Weights of a small mixture-of-experts language model, trained from scratch on English Wikipedia.
Experts: 96 experts in each of 6 layers, 64 squared ReLU neurons an expert, 4 picks a token, a shared expert of 128 neurons.
Below are experts of layer 5 (counted from 0) of a mixture-of-experts language model. Rows are named router (the router's row for the expert), up (a neuron's input weights, with its number), down (a neuron's output weights, with its number) and show model dimensions 0-191. Each number is 128 + 24 x the weight over its row's rms, rounded and kept within 0 to 255.
After each expert's rows: "comes before" lists some tokens at least twice as common just after its tokens as in all text. This comes from a sample of Wikipedia text that the model never trained on. Tokens count by the router's weight.

# expert 2
router [136 153 130  94  82 126 128 130 174 119  81 116  97 125 133 156 102 108 134 127 156  85  94 125 135 153 161 141 172  84 130 105 111 141 121  86 144  75 118 126 142 180 124 129 181 138 123 111  85 138 107 119 105 107 152 167 138 157 149 100 148 116 160 136  87  91 124 160 126 157 180 121 146  77 144 133 150 158 142 134 167 101 126 126 122 120 137 136  74  99 123 156 128 166 110 137 119 119 152 133 183 121 125 106 106  92 168 159 112 123 122 124 168 108  84 145 129 126 125 149  73 126 163 141 120 141 112 115 103  70  85 148 145 132 126 132 138 127  80 112 112 128 119 127 124 133 117 100 147 106 136  87 129 141 122 127 129 171 116 139 130 120 133 143 102  99  93 141 138 119 146 150 157 102 118 125 155 106 106 120 149 158 140 128 119 111 122 105 117 138 123 176]
up0 [134 142 131 141 122 128 129 142 175 116  97 108 133  87 124 113 124 151 115 107 142 128 130 139 106 164 114 119 166 119 128 114 151 158 135 100 144 103 133 148 149 175 157 111 143 130 107 155 148 105 122 124 138  84 157 115  68 138 121  73 130 103 142 110 112 135 130  90 149 148 185 130 164 125 119 136 118 125 139 120 152  81 188 121 114 147 110 142 115 131  99 173 169 130 133 132 125 132 152 118 175 124 125 135 134  92 135 151 128 133 100 161 141  87 138 144 131 132 150 146 112 202 147 117 100  94  82 131 105 108 153 136 134 131 164 138 137 117 126  50 114 125 103  87 128 126 158 152 134 102 101 117 135 139 130 132 100 116 152 114  85 136 130  70 165 129 113 113 107 149 103 128 135 152 153 134 110 169 112 108 166 153 140  98 144  67  99 117 115 132 137 141]
down0 [138 139 168 154 134 155 148 142 138 138 154 153 128 116 189 122 170  99 133 117 101 165 143  99 125  98 154 139 165 105 116 123 135 137 142  80 131 133 105 142 114 115 147 143 110 134 114 158 131 130 140 124 130 134 142 139 138 168 126  48  98 146 155 146 138 181 146 134 122 126 138 120 147 125 113 137 158 161 139 147 126 112  97 115 125 115  96 130 133 218 125 135 160 163 144 146 116 125 140 147 108 156 117 125 156 128 128 117 125 152 109 165 113 143 133 116 127 104 121 162 109 121 141  99 160 157 186 115 125 107 121 108  66 148 127 119 163 156 113 122 141 138  73 109 129 140  99  95 141 119 140 147 143 106 131 146 136 114 133 130 192  80  93 157 113 186 151 125  93 181  97 136 136 143 113  87 143 110 101 155 149 147 134 153 140 127 112 113 110 122 101 128]
comes before: " |", "2", " (", "a", "er", " A"

# expert 48
router [171 127 173 134 127 159 151 142 146 120 106 170  92 112 155 109 151  86 131 180 125 119  94 143 116 118 137 115 162 111  96 131 118 107 131 116 111 111 140 132 116 171 124 152 161 159 136 131 141 139 119 129 137 113 172 167 122 124 117 166 113 137 116 125  94 116 133 118 189 153 142 142 118 127 111 148 115 120 123 126 150 168 115  96 118 183 163 138  93 176 128 135 113 159 149 105 105 118 159 141 153  96 158 128 122  77 119 168 161 139 137 121 122 118 127 147 117 106 109 128 157 116 146 173 106 128 177 131  98 109 106 167 138 125 136 170 111 152 138 152  94 145 137 140 134 121 148  79  99 124 133 148 106 124 122  98 157 157 180  98 101 144  97 133 154 117 145 124 150 116 147 136 174 143  85  74 177 102 116 142 158 144 132 154  99  95 149 137 111 135 103 143]
up0 [104 118 119  87 118  95 138 108 149 129 102 137 127  97  93 147 115 127 142 116 146 145 123 149 142 131 150 121 137 112 131 124 150 111 148 150 165 118 133 131 152 196 128 127 160 120 108 140 182 162 132 127 127 111 122 104 125 188 181 107 136  99 118 126  91 151 116 144 145 140 141 129 111 113 131 155  77 126  82 129 106 106 123  90 107 144 130 110 109 101  97 185 114 167 121 109 141  91 116 166 144 139 123 107 140  93 151 151 113 116 126 127 156 156 118 139  83 104 175 135 132  84 135 115 129 124 136 165 113  96 137 134 154 165 123 126 113 119  95 148 125 100 110 106 132 158 112  81 156 158  86 142 128 115 168 138 135  89 119 124 111 163 159 150  76 142 104 186 117 140 116  80 143 133 112 114  96 123 107  85 166 146 134 157  86 104 101 128 113 146 123 130]
down0 [124 112  97 117  82 137 106 121 145 120  91 145 102 121 141 142 143 148 122 166  95 122  85 172 158 122 148 120 144 129 148 133 162 100  85 115 171 129  89 124  88 147 154 156 127 148 121 173 144 135 160 110 130 110  80 149 157 139 159 104 115 105  98 161 114 123 122 158 166 112  99 158 141 129 110 158  76 138 134 186 127 154 134 146 137  83 122 121 127 138 159 122 103 138 109 108 138 116  83 168 130 134 184 126 103 114 119 112  76  92 133 129 126 137 140 142 158  87 139 160 141 135 146 119 139 148 130 137 137 124 130 136 174 141 115 100 100 156 138 132 126 118  81 127  83 114 142 106 113 143 114 134 108 124 129 164 138 107 115 105 106 117 147 167  96 100 117  82 121 149  98 143  94 174 136 103  87 112  98 153 121 141 143 100 132  99 126 140  90 134 136 176]
comes before: " ", " \"", " -", " •", " Total", " P"

# expert 26
router [173 101 110 105 129 137 136 126 154 123  92 151 103 153 119 148 115 114 103 186 133  90 134 129 142 161 125 106 165 120 131 167 121 109 128 143 118 159  98 120 110 141 120 108 151  92 109  72 133 151 127  88 149  72 134 138 103 165 130 159 129 135 136 111  98 119 116 106 124 142 115  97 109  99  83 125 101 102  88 157 107 153 169  99 113 131 147 128 141 133 153 107 142 110 117 104 127 132 142 144 149 142 130  91 107 106 155 148 153 123  90 122 149  96 123 134 135 126 140 178 138 150 104 140  97  81 117 105 143  79  95 124 127  96 121  98 131 134  96 141 112 141 143 142 174 153 146 134 123 154 116 111 156 133 145  83 171 117 121 141  97 104 145 148 116 120 115 155 118 113 161 164 153 136 119 181 150 129  77 124 137 161 151 140 113  55 151 156 102 125 104  93]
up0 [109  73 111 122 135 135 138 112 141 145 114 133 143 121 111 145 136 133 109 151 123  69 124 103 154 118 133 162 183 147 120  87 114 174 103 135 100 125 115 155 146 143 127 111 142 113 140 101 113 131 127 122 167 119 192 146 146 162 137 147 104 135  88 126 130 157 139 198  87  69 133 130 109  99 101 129 114 158 133 141 102 135 130 114 127 158 127  98 156  87 158 134 143 180  88 124 126 128 141 127 134 135 122 135 119  84 116 140 158 143  83 126  89 165 116 121 132 134 128 181  65  96 131 124 152 149 141 122  94  84  98 122 147 123 142 137 118 111 127 128 121 139  94 152 139 135 118 142  75 151 144 129 108 122 118 125 100 119 124  81 142  99 116 111  99 150 133 112 118 135 143 123 153 127 108 186 156 127 134  92 128 176 135 169 147 101 144 102 148 110 148 100]
down0 [112  99  91 129 195  95 110  99  95 143 163 117 106  95 133 137 127 134  89 186  92 163 118 128 124 105 124 100 110  62 118 128 145 149 106 120 126 135 136 108 147 109 125 152 108 125 143 154 143 128 171 123 109 131 126 119  92 138 133 179 121 122 124 115 124 149 141 170 130 119 110 113  86 141 143 118 159 146 152 132 168 169 108 104  87 113 130 145 144 126 151 111 146 135  89  73 159 152 158 120 151 125 119 127 154 146  88 152 126 127 163 151 126 128 123 122 106 116 149 154 122 136 127  96 141  81  77 125 136 149 133 114 184 111 162 157  88 127 141 125 131 156 121 104 112 145 161  77 154 117 100 121 101 151  94 155 137 116 116 133  91  95 101 110 116 140 172 128 124 152 113 130 109 154 179 121  98 135 111  88 111 147 104 159 147 128 128  92 107 134 144 118]
comes before: " ", " and", " which", " who", " but", " where"

# expert 73
router [137 103 116 146  96 124 134 173 179 139 111 147 121 116 127 156  98 151 153 131 191 116 134 135 161 162 126 152 110 122  96 144 121 102 147  89 108  86 121 132 143 162 161 181 162 160 157 138 125 147 107 154 107 137 154 126 147 138 163 128 122 165 124 123 140 116 115 143 136 153 121 124 125 148 142 156  86 113  74 113 124 147 134 116 167 131 173 120  98 148 127 124 133 118 150 139  79 114 181 139 141 130 150 115  88 125 111 141 140 145 103 107 144  90 115 167  95  99 142 110 127 109 131 156 113 171 162  97  96 110 131 146 163 127 150 113 112 155 147 103  73 109 132 125 130  86 100 117 109  85 161  94 146 108 126  86 189 147 150 112 129 148 157 112 130 143  93 139 144 161 160 118 140 139 131 155 176 105 124 124 106 142  94 100 147 119 151 146 134 117 122 129]
up0 [137 151 117 117  84 125 147 165 108 118 138 119  86 128 140 137 143 140 110  96 135 169 136 122 134 134  97 110 107 102 157 105 131  82 127 113 170 133 171 147 117 150 148 131 165 118 146 114 156  78 130 139 145 156 166  88 120 106 105 123 134 136 140 114  93 126 117 106 109 148 151 123 141 141 149 147 121  89 181 119 108  98 140 145 131 121 150 136 136 134 125 104 151 127 120 144 132 140 103 106 105 116 145 133 105 186 127 107 109 164 139 113 117 150 151 118 180 153 107 114 122 116 160 149  93 149 146 116 126  94 101  75 138 110 111 155 140 117 166 109 155 154 170 144 154 121  86 114 108 105 135 148 127 105 110 131 143 157  97 117 139 118 206 129  64 141 175 161 120 121 179 141 154 156  99 125 150 107 113 136 165  94 129 101 129  98 117 101 128 160 171 142]
down0 [154 173 121 115 116 105 126  94 121 147 124  95 115 154 124 127 125 151 102 123 139 127  92 161 160 152 144 121 132  66 174 138 131 127 139 142 126 146 137 113 137 135 161 114 106 119  88  96 151 133 149 125 145 140  78 164 173 134 141 110 123 113 149 138 162 129 128 130 160 189 136 111 199 149 147  96 175 156 152  95 104 106  75 125 157 128 144 163 154 131 145 131 113 145 130 153 111 106 112 147 110  89 144 143  96 106 136 152 101  97 161 102 189 116 145 113 124 130 125 105  77 153 146 137 129 146  84 139 113 132 110 122 148 119 145 136 146 131 124 115 123 119  81 100 167  96 112 138 130 166 148 174 107 108 117 150 156 172 135 140 118 114 123 142 124 119 140  89 133 186 136 115 127 150 152 135 129 150 137 117 132 118 166 161 144 145 146 148 128 133 129  69]
comes before: " |", " also", "==", " United", "N", " Historic"

# expert 0
router [166 117 109 151  55 100 172 112 168 153 116  97 144 111 150 166 134 120 178 124 156 109 146 122 119 138 157 133 130 163 121 150 101 173 133 146  97 112  84 128 183 155  98 127 154 130  97 101 124 131 143 152 133 142 165 130  80 152 110 109 143  99 154 139 135 106 135 110 117 143 127 124  85 156 109 151 121 146 106 167 134 114 132  94 140 152 162 131 135 126 114  90 114 122 169 128 127 120 154 150 146  96 119 105  85 103 141 155 137 141 140 125  78 120 175 155 172 118 162 139 134 148 114 165 136 170 157 105 118  95 148 142 115 122  88 109 147 141 127 106  92  84 148 104 126  79 150 162 106 135 131 134 134 137 103 106 161 113 154 117 110 158 128 134 115 151 115 150 117 160 149 128 127 162 126 159 127  90 145 103 166 146 138 106 126 103 149 116 114 117 122 165]
up2 [153 112  75 140 122 137 140 145  92 146 134 147 154 132 148 124 148 141  65 117 116 137 141 190 118 137 174 162 107 157 135  81 138 129 140 136 103 141 140 121 120 116 149 175 153 128 113  89 143 122 142 156  96 134 133 110 130 126  92 142 115 156 139 155  94 124 145 158 121 165 144 116 127 110 123 129 140 197 104 111 150 169 151 114 170 113 131 139 109 132  96 119 120 149 177 106 147 120 145 102 168 112 124  98 103 131 165 148 125 131 106 164 150 167 172 164 115 126 139 106 152 107 125 131 135 125  76 168 134 122 152 135  94 130 164 108 133 145 146 111  93 131 105  85 137  69 102 125 107 117 139 152 116 157  96 152 171 136  96 180 164 127 138 121 154  90 149 101 125 132 149  84 130 158 132 115 147 157 108 116  89 133 140 110 131 113 134 119 125 119 105 143]
down2 [113  58 125  91 133 117 153 122 113 130 146 131  71 126 163 103 144 127  94 118 122  96 121 130 155 117 125 124 118 143 144  99 110 105  92 144 153 130 148 141  80 112 170 139 131 175 171 127 111 114  98 125 120 102 114 120 125 143 143 152 165 123 109 100 110 132 105 143 145 155 121 175 126 127 176 100 119 115 119 157  98 172 152  94  97 120 163 125 116 111 123 143 130  98 141 131 171 149 127 163 109 150 133 111  89 110 110 132 148 149  86 120 145  98  95 137 108 141 116 155 136 158 116 121 165  98 124  99 100 117 142 126  99 140 126 145 124 148 109 144 104 138 138 163 138 123 155 125 110 130 149 102  70  99 151 135 132 132 140  92 127 110  98  69  86 136 138 113 148 121 105 123 111 131 155 135  91 171 135 121 122 110 159  74  66 111 150 188 134 154 147 134]
comes before: ":", "=", "-", "S", " office", " classification"

# expert 30
router [134 112 141 128 110  85 147 159 168 143 101 134 130 118 159 133 185  97 116  99 137  86 125 154 131 124 147 145 155 126 123 127 138 135 119  98  91 105 147 107 162 112 141 140 130 158 112 113 110 117 109 114  96 121 127 151 103 133 149  95 147 170 121  92  85 126 160  99 134 163 144 134  92 120  97 128 120 106 118 163 125 183 122  95 195 134 153 150 102 164 139 129 133 130 129 151  92 124 136 174 132 123 102 166  86 138 105  93 139 146  96 136 110 146 155 146 120  82 155 107 137 124 146 139 148 138 137 113  86 126 149 105 125 118 140 154 130 146 138 117  97 165 154 106 125 116 103 123 124 117 154 145 156 164 127  96 116 145 140  93  54 143 101 126 110 138 117 146 145 188 156 141 180 142 128 149 152  96  96 123 136 132 153 119  76  81 131 117 138 135 101 136]
up0 [136 135 116 143 113  74 125 131 170 106 130 160 116  77 127 169 157 157 157 137 146  82  76 143 126 135 140 157 106 105 138 129 126 120 100 128 127  55 176  96  90 130 125 165 103 157 140 118 121  93 121 121 160 143 119 170 165 172 114  98 110 131 128 141  95 122 153 142 121 123 146 135  95 129 106 132 149 122 164 147 158 160 129 139 135 106 158 146  88 123 104 120 142 120 150  83 125 147 118 102 109 117  96 130 101 101 123 156 149 119 145 122 102 134 164 185 162 111  96 118 152 103 124 109 129 121 136 117 142 139  84 134 149 138 104 136 134 108 155 105 122 122 141 127 115 134 118 119 129 104 143 120 153 212 132 115 156 113 116  93  76 110 146 109  87 117 152  99 114 135 158  98 157 104 110 152  81 123 120 161 111 124 115  86 137 111 122 142 130 149 135 103]
down0 [138 133 117  90 120 134 143 126 150 102 133 114  95 135 104  91 162 170 152 129  99 149 154 114 148  80 134 136 154  75 127 184 119 130 126 133 183 175  85  80 137 162 109 144  82 140 144 137 126 136 121 135 163 149 188 135 169 131  87 167 180 117  85 108 134 132 115 169 143 111  94 135 122 118 154 112 117 127 127 136 152 145 132 155 122 115 137 147 101 136 170 110 134 106 138 104  99 119 162 119 153 121 119 125 160 127  84 118 161 129 127 127 151 183  95 108 139 102 136 139 170 144 123 151 157  90 159  96 153 120 135 143 120 165  93 182 101 128 112 132 163 150 126 166 127 143  98 157 138 108 139 117 137 145 110 146 126 104 132 115 124 117  99 117 111 127 120 169 146 143 100  95 131  93 116 101  99 152 108  94  92 128 147 114 125 121 143 126 128 134 135 150]
comes before: " the", "0", ".", "–", ";", " years"

# expert 44
router [147 105 130 122  97 113 133 118 200  91  99 125 115 143 142 182 104 124 122 114 135 123 144 120 128 158 175 126 169 121 112 143 112 128 107 140 113 148  78 145 157 168 124 146 172 158 144 137 119 150  92 127 121 132 148 114 127 145 145 111 140 144 143 154 137 140 131 170 120 136 148  82 132 123 120 126  62 159 132 128 141 157 114  79 143 117 147 105 128 156 118 115 102 101 177 126 114 143 121 130 123  96 158 149  65  81 152 129 182 151 131 138 116  99 155 153 151 115 173 135 139 175 159 152 107 176 146 104  92 110 127 126 156 118 112 127 139 140  99 127 106  67 141 112  89 141 100  92 123 124 124 119 128 175  96  94 143 155 144 124 135 146 113 145 130 142  99 136 146 136 155 134 126 139 151 137 149 114 130 126 122 118 155 129 148 101 171 157 101 151 117 173]
up0 [152 132 153 173 102 155 114 109 115 110 120 130 119 115 111 137 151 100 127 114 145 144 107 121 146  97 130 180 103 145 138 110 164 127 143 134 128  81  95 110 130 132 120 150 129 167 141 104 117 152 131 149 137 121 158 150 106 145 121 107 142 164 100 118 119 157 173 148 134  99 113  91 136 115 115  89 118 141  58  92  96 157 120 109 126  97 164 107  91 143  84 105 134 109  94 110 147 147 102 126 132 132 140 110 107 180 148 120 170 120 102 114 179  90 130 138 107  95 134 142 149 124  68 136 104 147 116  98 184  84 145 113 112 113 158 125 156 105 120 151 130 145  86 147 101 118 113  84 103 122 139 143 127 137  93 115 157 159 149 136 147 151 152 182 127 118 144 138 158 129 127 140 128  81 138 127  79 107 135 135 121 120 160 140 150 122 159 129  85 130 159 103]
down0 [176 143 167 155 163 110 124 179 105 142 122 126 129 133 177 131 141 176 140 100 128 160 108 158 113 140 126 125 137 138 130  86 118 104 128 118  82  95 161 123 152 141 103 141 111  79  85 142 112 116 135 155 112 130 119 109 101 115 147 165 134 166 103 127 121 143 126  88 134 109 127 141 118  77 144  80 153 126 115 117 138 101 142 134 116 146 144 138 119 119 106 146 127 105 139 143 157 155 133 133  82 161 149 134 166 198 145  93 143 104 120 139 125 148 153 119 117  76 160  96 128 104 124 112 108  87 112 157 107 121 127 123 128 126 117 146 153  90 136 139 126 157 136 113 159 129 137 141 169 150 116 105 138 101 130 150 120 109  97 153 122 134 137  73 111  87 117 120  92 147 169 107 143  87 103 147 106 147 125 148 156 135  89 176 123 138  92 151  69  98 118 120]
comes before: ":", " |", " (", "==", " by", "}"

# expert 85
router [142 184 140 107  79  95 133 136 160 123 106 126 119 114  97 163 104 148 154 136 138 106 135 155 131 105 168 123 161 116 102 156  82 134  92 150 113 138 110 130 125 149  95 143 104 174 130 125 131 128 103 156 167 129 134 129 102  94 151 124 171 153 118 129 109 124  78 162 167 152 126 127 140 126  90 130 114 166 116 123 175 117 127 124 120 139 147 152 120 160 165 134 135 130 116 103  81 125 150 116 156 144 118 170  82 126 139 163 124 142 132 144  89  99 147 129 136  97 126  97 152 160 114 124 131  86 103 147 115 132  89 123 156 123 150 143  88 118 136  88 107 138 111 104 133 120 129 109 105 100 102 108 128 150  97  97 162 127 144  99 134 104 164 158 135 123  98 135 153 134 133 152 151 152 112 175 172 101  83 132 115 136 160  92 145  94 117 139 110 136  58 140]
up0 [135 181 143 133 108 119 174 129 129 119 116 128 127 107 101 174 123 112 179 135 129 103 141 135 146 148 189 133 161  94  83 144 108 127 131 121 156 138 115 146 129 146 114 161 112 173 183 115  84 158 123 114 143  93 133 133  93  95 120 123 127  93 161 120 145  98  78 109 115 159 140 115 132 149 151 140 127 116 145 121 184 101 100  92 105 147 146 118 101 121 126 127 122 119 125  93 156 131 144 157 113  98 126 145 125 126 107 109 158 137  78 103  79  96 135 119 121 138 183  96 127 120 162 118 150  96 127 102 137 114 145 102 122 132 149 157 149 153 144  99 105 134 104 109 101 160 163  83 153 132 148 136 131 180 102 138 120  98 171  98 152 118 119 126 106 125 135 137 132 130 114 123 153 129 102 169 159  77 110 129 107 145  96  84 156 120 108 111 133 100 114 125]
down0 [149 101 122 140 106 113 104 124 132 125 135 118 121 158 110 124 127 134 146  95 112  87  79 157  81 136 135 138  92 159 137 125 152 146 141 141 132 162 120 166 108  99 131 150 144 136 111 102 154 169 106 131  86 153 115 183 171  98 136 160 148 128 143 166  83 135 108 131  84 152 158  95 114 115 152  93 107 125 128 121 157 128 112  89 126  88 101 128 181 104 106 131 146  90 136 139 157 124 121 126 135 104 132  86 129 152 167 104 105 115 122 144 147 151 112 121 127 155 104 148 139 158 109 163 111 110 131 134 154 131  83 126 126 105 119 109  98 162 126 114 180 154 105 134 149 122 127 142 176 130 137 120 136 153 113 140 104 142  76 106 141 110 125 140 119 137 148  83 176 173 150 175 114 129 158  95 124 120 115 124 151 117 150 149 155 123  99 154 119  78 177 153]
comes before: "1", "2", "3", "4", "5", "6"

# expert 31
router [174 110 140 144 128  99 117 123 156 138 103 142 105 104 129 165 109  71 130 151 152  84 120 140 113 158 133 108 165 123 152 139  97 133 104  76 116  97 117 142  80 143 132 143 180 124 130 103 146 139 108 137 115 113 122 145  82 162 137 111 131 141 127 144  84 139 137 157 117 145  89 123  96 117 134 166 132 135 136 140 139 190 173 101 113 127 179 152 109 112 116 140 126 121 128 117 116 153 128 126 167 146 128 113  81  94 151 137 113 140  65 112 126 121 105 157 133 112 112 119 133 159 105 170 147 137 122 137 128  95 139 147 175  81  93 102  98 124 127 122 127 146 148 103 113  86 105 106  87 137 153 114 152 173 129 105 150 161 165 147 112 118 128 128 135 135 103 128 148 149 158 169 196 105 127 145 139 103 126 110 152 169 132 136 116  90 126 111 117 114 112 141]
up0 [134 124 126 151 115 117 134 142  95 152  84 137 152 125  82 109 157 158  76 148 119 109 170 131 135 142 144 105 115 124 149 156 155 117 125  56  91 124  82 134 104 137 125 126 132 148 130  81 174 129 120 137 121 104 101 107 114 170 140  92 159 163 149 112  62 130 105 144 158 183 141 153 164 176 167 161 115 122 123 136 108 158 169 117  81  96 171 141 111 119  96 158 125 130 165 135 137 132 121 122 184  96 127 131 106 108 115 115 125 151 121 107 150 115 137 139  90 124  98 103 129 122 121  99 149  79 119 102 129 119 124 149 150 111 101 141 134 135 176 160 148 147 119  92 101 105 112 126 116 118  97 133 137 161 141  72 110 160 153 139 132 131 113 104 126 121 105 128 135 163 114 136 117 113 123 146 141  96 134 116 113 162 144 103 109 140 136 124  97 130 102 122]
down0 [135 101 114 166 255 104 175 150 134 130 123 102 158 106 133 114  94 107 177 139 153 117 103  87 176 103  87 103 162 116 155 127 112 118  93 169 126 112 164 146  94 152 139 118 126 111 119 134 109 107  99 154 130 127 106 119 168 134  81 112 100 163 113 150 160 135 142 160 164  73  70 124 139 115 113 121 118 141 117 143 132 110 141 150 109 127 124 113 139 129  91 131 101 142 138 132 135 125 142 111 122 106 130 133 101 106 138 144 154 131 119 107 148  95 110 141 136 122 158 171 134 161 112 109 157 107  97 105 111 147 107 114 174 143 153 114 123 160 110 112 138 126 128 127 106 128  84 116 140 131 140 151 141 129 162 131 140 147 122 130 127 118 111 120 138  96 107 101 104 154 116 157 142 115 144 121 111 120 115 142 112 110 125 131 120 119 141 108 115 114 144 170]
comes before: " the", " and", " he", " which", " but", " a"

# expert 68
router [139 144 130 140  95 118 125 153 138 107  93 145 136 141 151 130 124  94 154 100 156 107 115 136 112 138 129 134 157 160 133 140 118 158 164 113 124 122 114 162 176 166 169 132 120 120 158 104 133 102 135 140 121 130 156 133 109 131 144  85 115 164 151 124 129 109 147 186 131 132 102 128  94 101 103 144 122 137 110 135 113 141 127 127 130 153 157 108  94 135 136 156 140 127 131 152  91 170 143  92 143 124 142 136  89  79 147 139 138 129 140 146 168 116 141 119 140 109 123 131  59 120 120 164  93 150 150  98  86  75 123 135 159 145 151  87 116 138  74 100 135 103  82 132 112 117 120 110 127 176 135 128 141 141 124  65 114 150 133 104  97 138 122 182 133 139  94 164 169 140 154 151 178 157 167 106 142 135 127 162 101 165  96 129  96 101 127 126  91 138 145 136]
up0 [131  91  92 103  86 128 105 133 135 160 108 152 120 118 124 121 138 142 157 122 164 139 115 140  56 122 130  73 139 123 140 110 138 143 143 126 133 126 141 127 140 130 127 149 143 127 162 148 134 112 163 109  97  53 107 127 159  86 137 168 129 116 122 143 126  91 135 164 113 115 134 140 144 119  95 145 102 185 127 136 166  71 132  87 115 133 112 145 156 146 134  95 112 120  87 113 147 119 118 133  90 138 117 132 104  78 107 157  88 147 127 148 131 163 103 116 115  99  90 130 150 122  94 142 126 137 113 196 144 115  89 130 104  62 122 120 111  99 145  94 124 122 157 106 143 126 170 130 141 127 146 164 116 104 122 122 160 165 151 153 121 180 160  93 139 101 124 132 156 144 159 118 135 142 127 128 124 135 100 164 126 137  84 108 120 115 129 141 151 113 145 124]
down0 [121 156 113 120 134 122  74 213 132 108 135 103 118 164 134 167 117 163 105 174 167 113 170 165 144 159 108 120 130 117  98 134 125 122 151  92 106 137 145 108 125 162 149 159  83 141  57 108 137 143 145  89 136 151 168 133 169 156 125 121 106 154 126  84 168  92 142 130 126 129 162 129 122 136 132 160 116 131 161 138 121 106  96 143 120 144 117 145 157 107  99 112 130 129 119 140 129 165 139 168 135 141 116 104 114 122 109  84 117 146 148  98 154 139 115 115 173 101 143 151 116 131 121 151 151  92 116 113 143 128 145 106 155  84 133 116 127 106  98 118 128 172 148 128 137 132 124 121 135 106 126  70  97 121 125 124 112 138 158 108 157 155 124 106 103 123 153  78  89  99 139 136 160 137 122 122 141 109 127 138 163  73 151 105 150 116 121 115 151 161 138 129]
comes before: "\n", " that", "|", " \"", " a", "/"

# expert 22
router [187 131 135  94 120 125 120 139 179 134 104 147 122 116 140 127 111  70 145 133 143 110 130 153 107 133 139 134 142 144 114 126  75 123 150 125 122 121 165 180 134 137 145  94 115 127 127 136 154 131 120 127  99  86 155 159 101 107 135 115 128 164 117 142  65 121  98 145 147 118 138 140  88  99 113 133 111 132 114 128 155 164 127  97 144 114 157  91 152 136 126 134 105 111 169 133 125 109 154 126 162  98 148 106  83  96 158 144 157 142  88 150 163 119 111  94 112 134 140 162 131 125 163 155  96 105 112 151 107 107 101 181 139 143 130 132 144 150 101  90 107 135 120 131 121 100 171 111 169 115 133 100 161 107 118 124 168 180 161 123  73 111 112 185 135 139 135 126 144 151 137 154 111 128  73 154 158 124 149 116 137 160 130 112 112  89 130 141  91 130 144 134]
up0 [142 182 119 101 108 130 134 141 149 160 130 143 131  95 166  75 121 143 104 109 165 108  94 145 175 175 126 144 146 100 104 148  70 115 153  93 146 127 135 121 175 141 121 133  95  99 126  71 150 163 144 126 122 108 135 109 100 125 100 106 171 144 127 110 167 152 138 129  99 123 113 149  73 142 115  89 106 117 140 123 163 120 139 111 138 141 142 116 138 137 126 123 127 105 156 125 140 121 133 129 137 154 163 168  98  89 127 165 156 102  77 145 179 162 145 129  89 122 137 101 125 128 140 162 124 126 151 117 114  94 116 172 108 149 145 161 150 147 106 138 126 139 112 142 122 141 147 115 150  94 132 117 101 127 127 124 144 162 163 127 115 134 145 163 140 112 129 139 122 104  91 157 145 125  82 112 125 160 142 107 139 177 162 122  98 133  99 102  93 139 183 131]
down0 [169 136  98 167  88 100 121 105 124  96 135  85  97 169 128 116 140 111 155 116 127 135 135  71 160 119 116  78 135  92  90 140 125 111 120 119 154 136 142  82 100 101 128 135 131 155  66 133 133 100  80 139 146  80 127 129 122 122 155 107 142 111 105  95 143 131 105 152 135 137 164 111 137 154 122 148 136 153 153 166 131 129 112 123 118 168 147 125 137 127 164 144 122 106 107 121 165 117 153 108 151 148 173 148  74 176  92 142 106 142 122 107 125 140 109 145 182 144  98 168 126 150 131 140 117 135 119 107 136 113  61 115 121 140 121 125 168 134 127  93 131 130  87 100 128 134 100 114 116 106 131  83 161 158 112 128 158  91  80 145 139 133  99 153 138 124 125 144 141  99 111 160 123 166 129 169 139 108 152 138 125 136 143 133 137 124 154 106 147 153 131  89]
comes before: " ", "0", "3", "4", "5", " \""

# expert 64
router [180 108 133 119 123 108 127 140 160 117  79 123 105  99 120 110 120 104 132 135 143  80 130 146 102 163 152  75 158 122 102 143 144 107 147 137 118 135 123 103 138 126  94 139 125 136 129 128 114 137  84 123 135  65 142 161 123 159 150 118 145 161 128 132 126 106 132 146 145 143 128 112 150 102 120 140 115 173 112 176 161 181 155 104 137 111 158 101 134 106 156 104 161 113 105 113 111 150 115 159 176 110 121 134  81  99 132 141 148 142 158 145 132 116 155 152  95 119 156 127 129 132 152 136 163 141 180 142 148 101 115  77 132 148 123 161 108 150 143 148 111 128 113  90 119 143 131 122 137 153 142  87 156 134 121 100 119 125 144 101 122 114 136 109 108 116 111 146 153 137 192 133 153  99 117 158 171 129  80 106 110 158 160 127  90  81 145 151  80 120 119 177]
up0 [126 135 120 135 142 131  96 162 146 150 118 146 119 122 143 142  98 126 128 103 153 140 135 111 163 135 127 140 102 169 119 149 143  87 154 128 137 104 101 111 138 136 151 116 174 127 129 114 111 158 132 126  81  85 101 117 129 125  94 134 142 116 106 183 122 124 147 115  97 136 148 107 138 128  85 153 136 163 149  80 135 171  95 105 120 135 175  73 112 102 152  84 108  93 134  91 145 151 145  82 121 125 143  96  98  84 126 172 142 142 108 135 129 129 176 148  84 129 176 153 116 159 143  98 144  97 147  85 137 104 113 129 114 117 169 122 103 135 157 118  82 160 136 143 148 154 115 123 147  95 127 134 152 112 145 103 173 143 107 116 121 145 116 122 115  79 138 129 119 129 206 123 135 136 108 143 151  98 132 166 109 101 130 151 138 110 148 133 127 112 152 167]
down0 [146 207 131 165 146 153 130 147 127 159  96 162 118 113 164 131 131  94 153 131  81 131 162 127 113 128  78 137 124  87 115 150 116 136 140 131 130 112 146 119 106 150 134  61 107 160 100 122 138 139 138 164 108 142 131 151 107 128  93 120 153 134 136 145 146 121 128 114 133 110  80 148  94 137  69 160 164 141 119 165 139 117 115 134 128 160 153 126 117 128 125 138 183 110 139 146 115 139 159 115 139 148 102 111 199 160 102 152 150 120  95 131 119 116  91 127 136  68 152 142 110 135  98 155 125 141 134  93 108 129 155 155 118 147  65 121  95 124 166 143 138 125 172 118 144 140 136 142 115 116 117 126 131 128 163 142 129 108 136 124 162  88 113  95 168 118 153 142 119 111 118 140 155 106 142 115 150  96 146 130 126 145 140 118 123 180  89 124 158 155 125 103]
comes before: " |", "\n", " and", "–", " (", " is"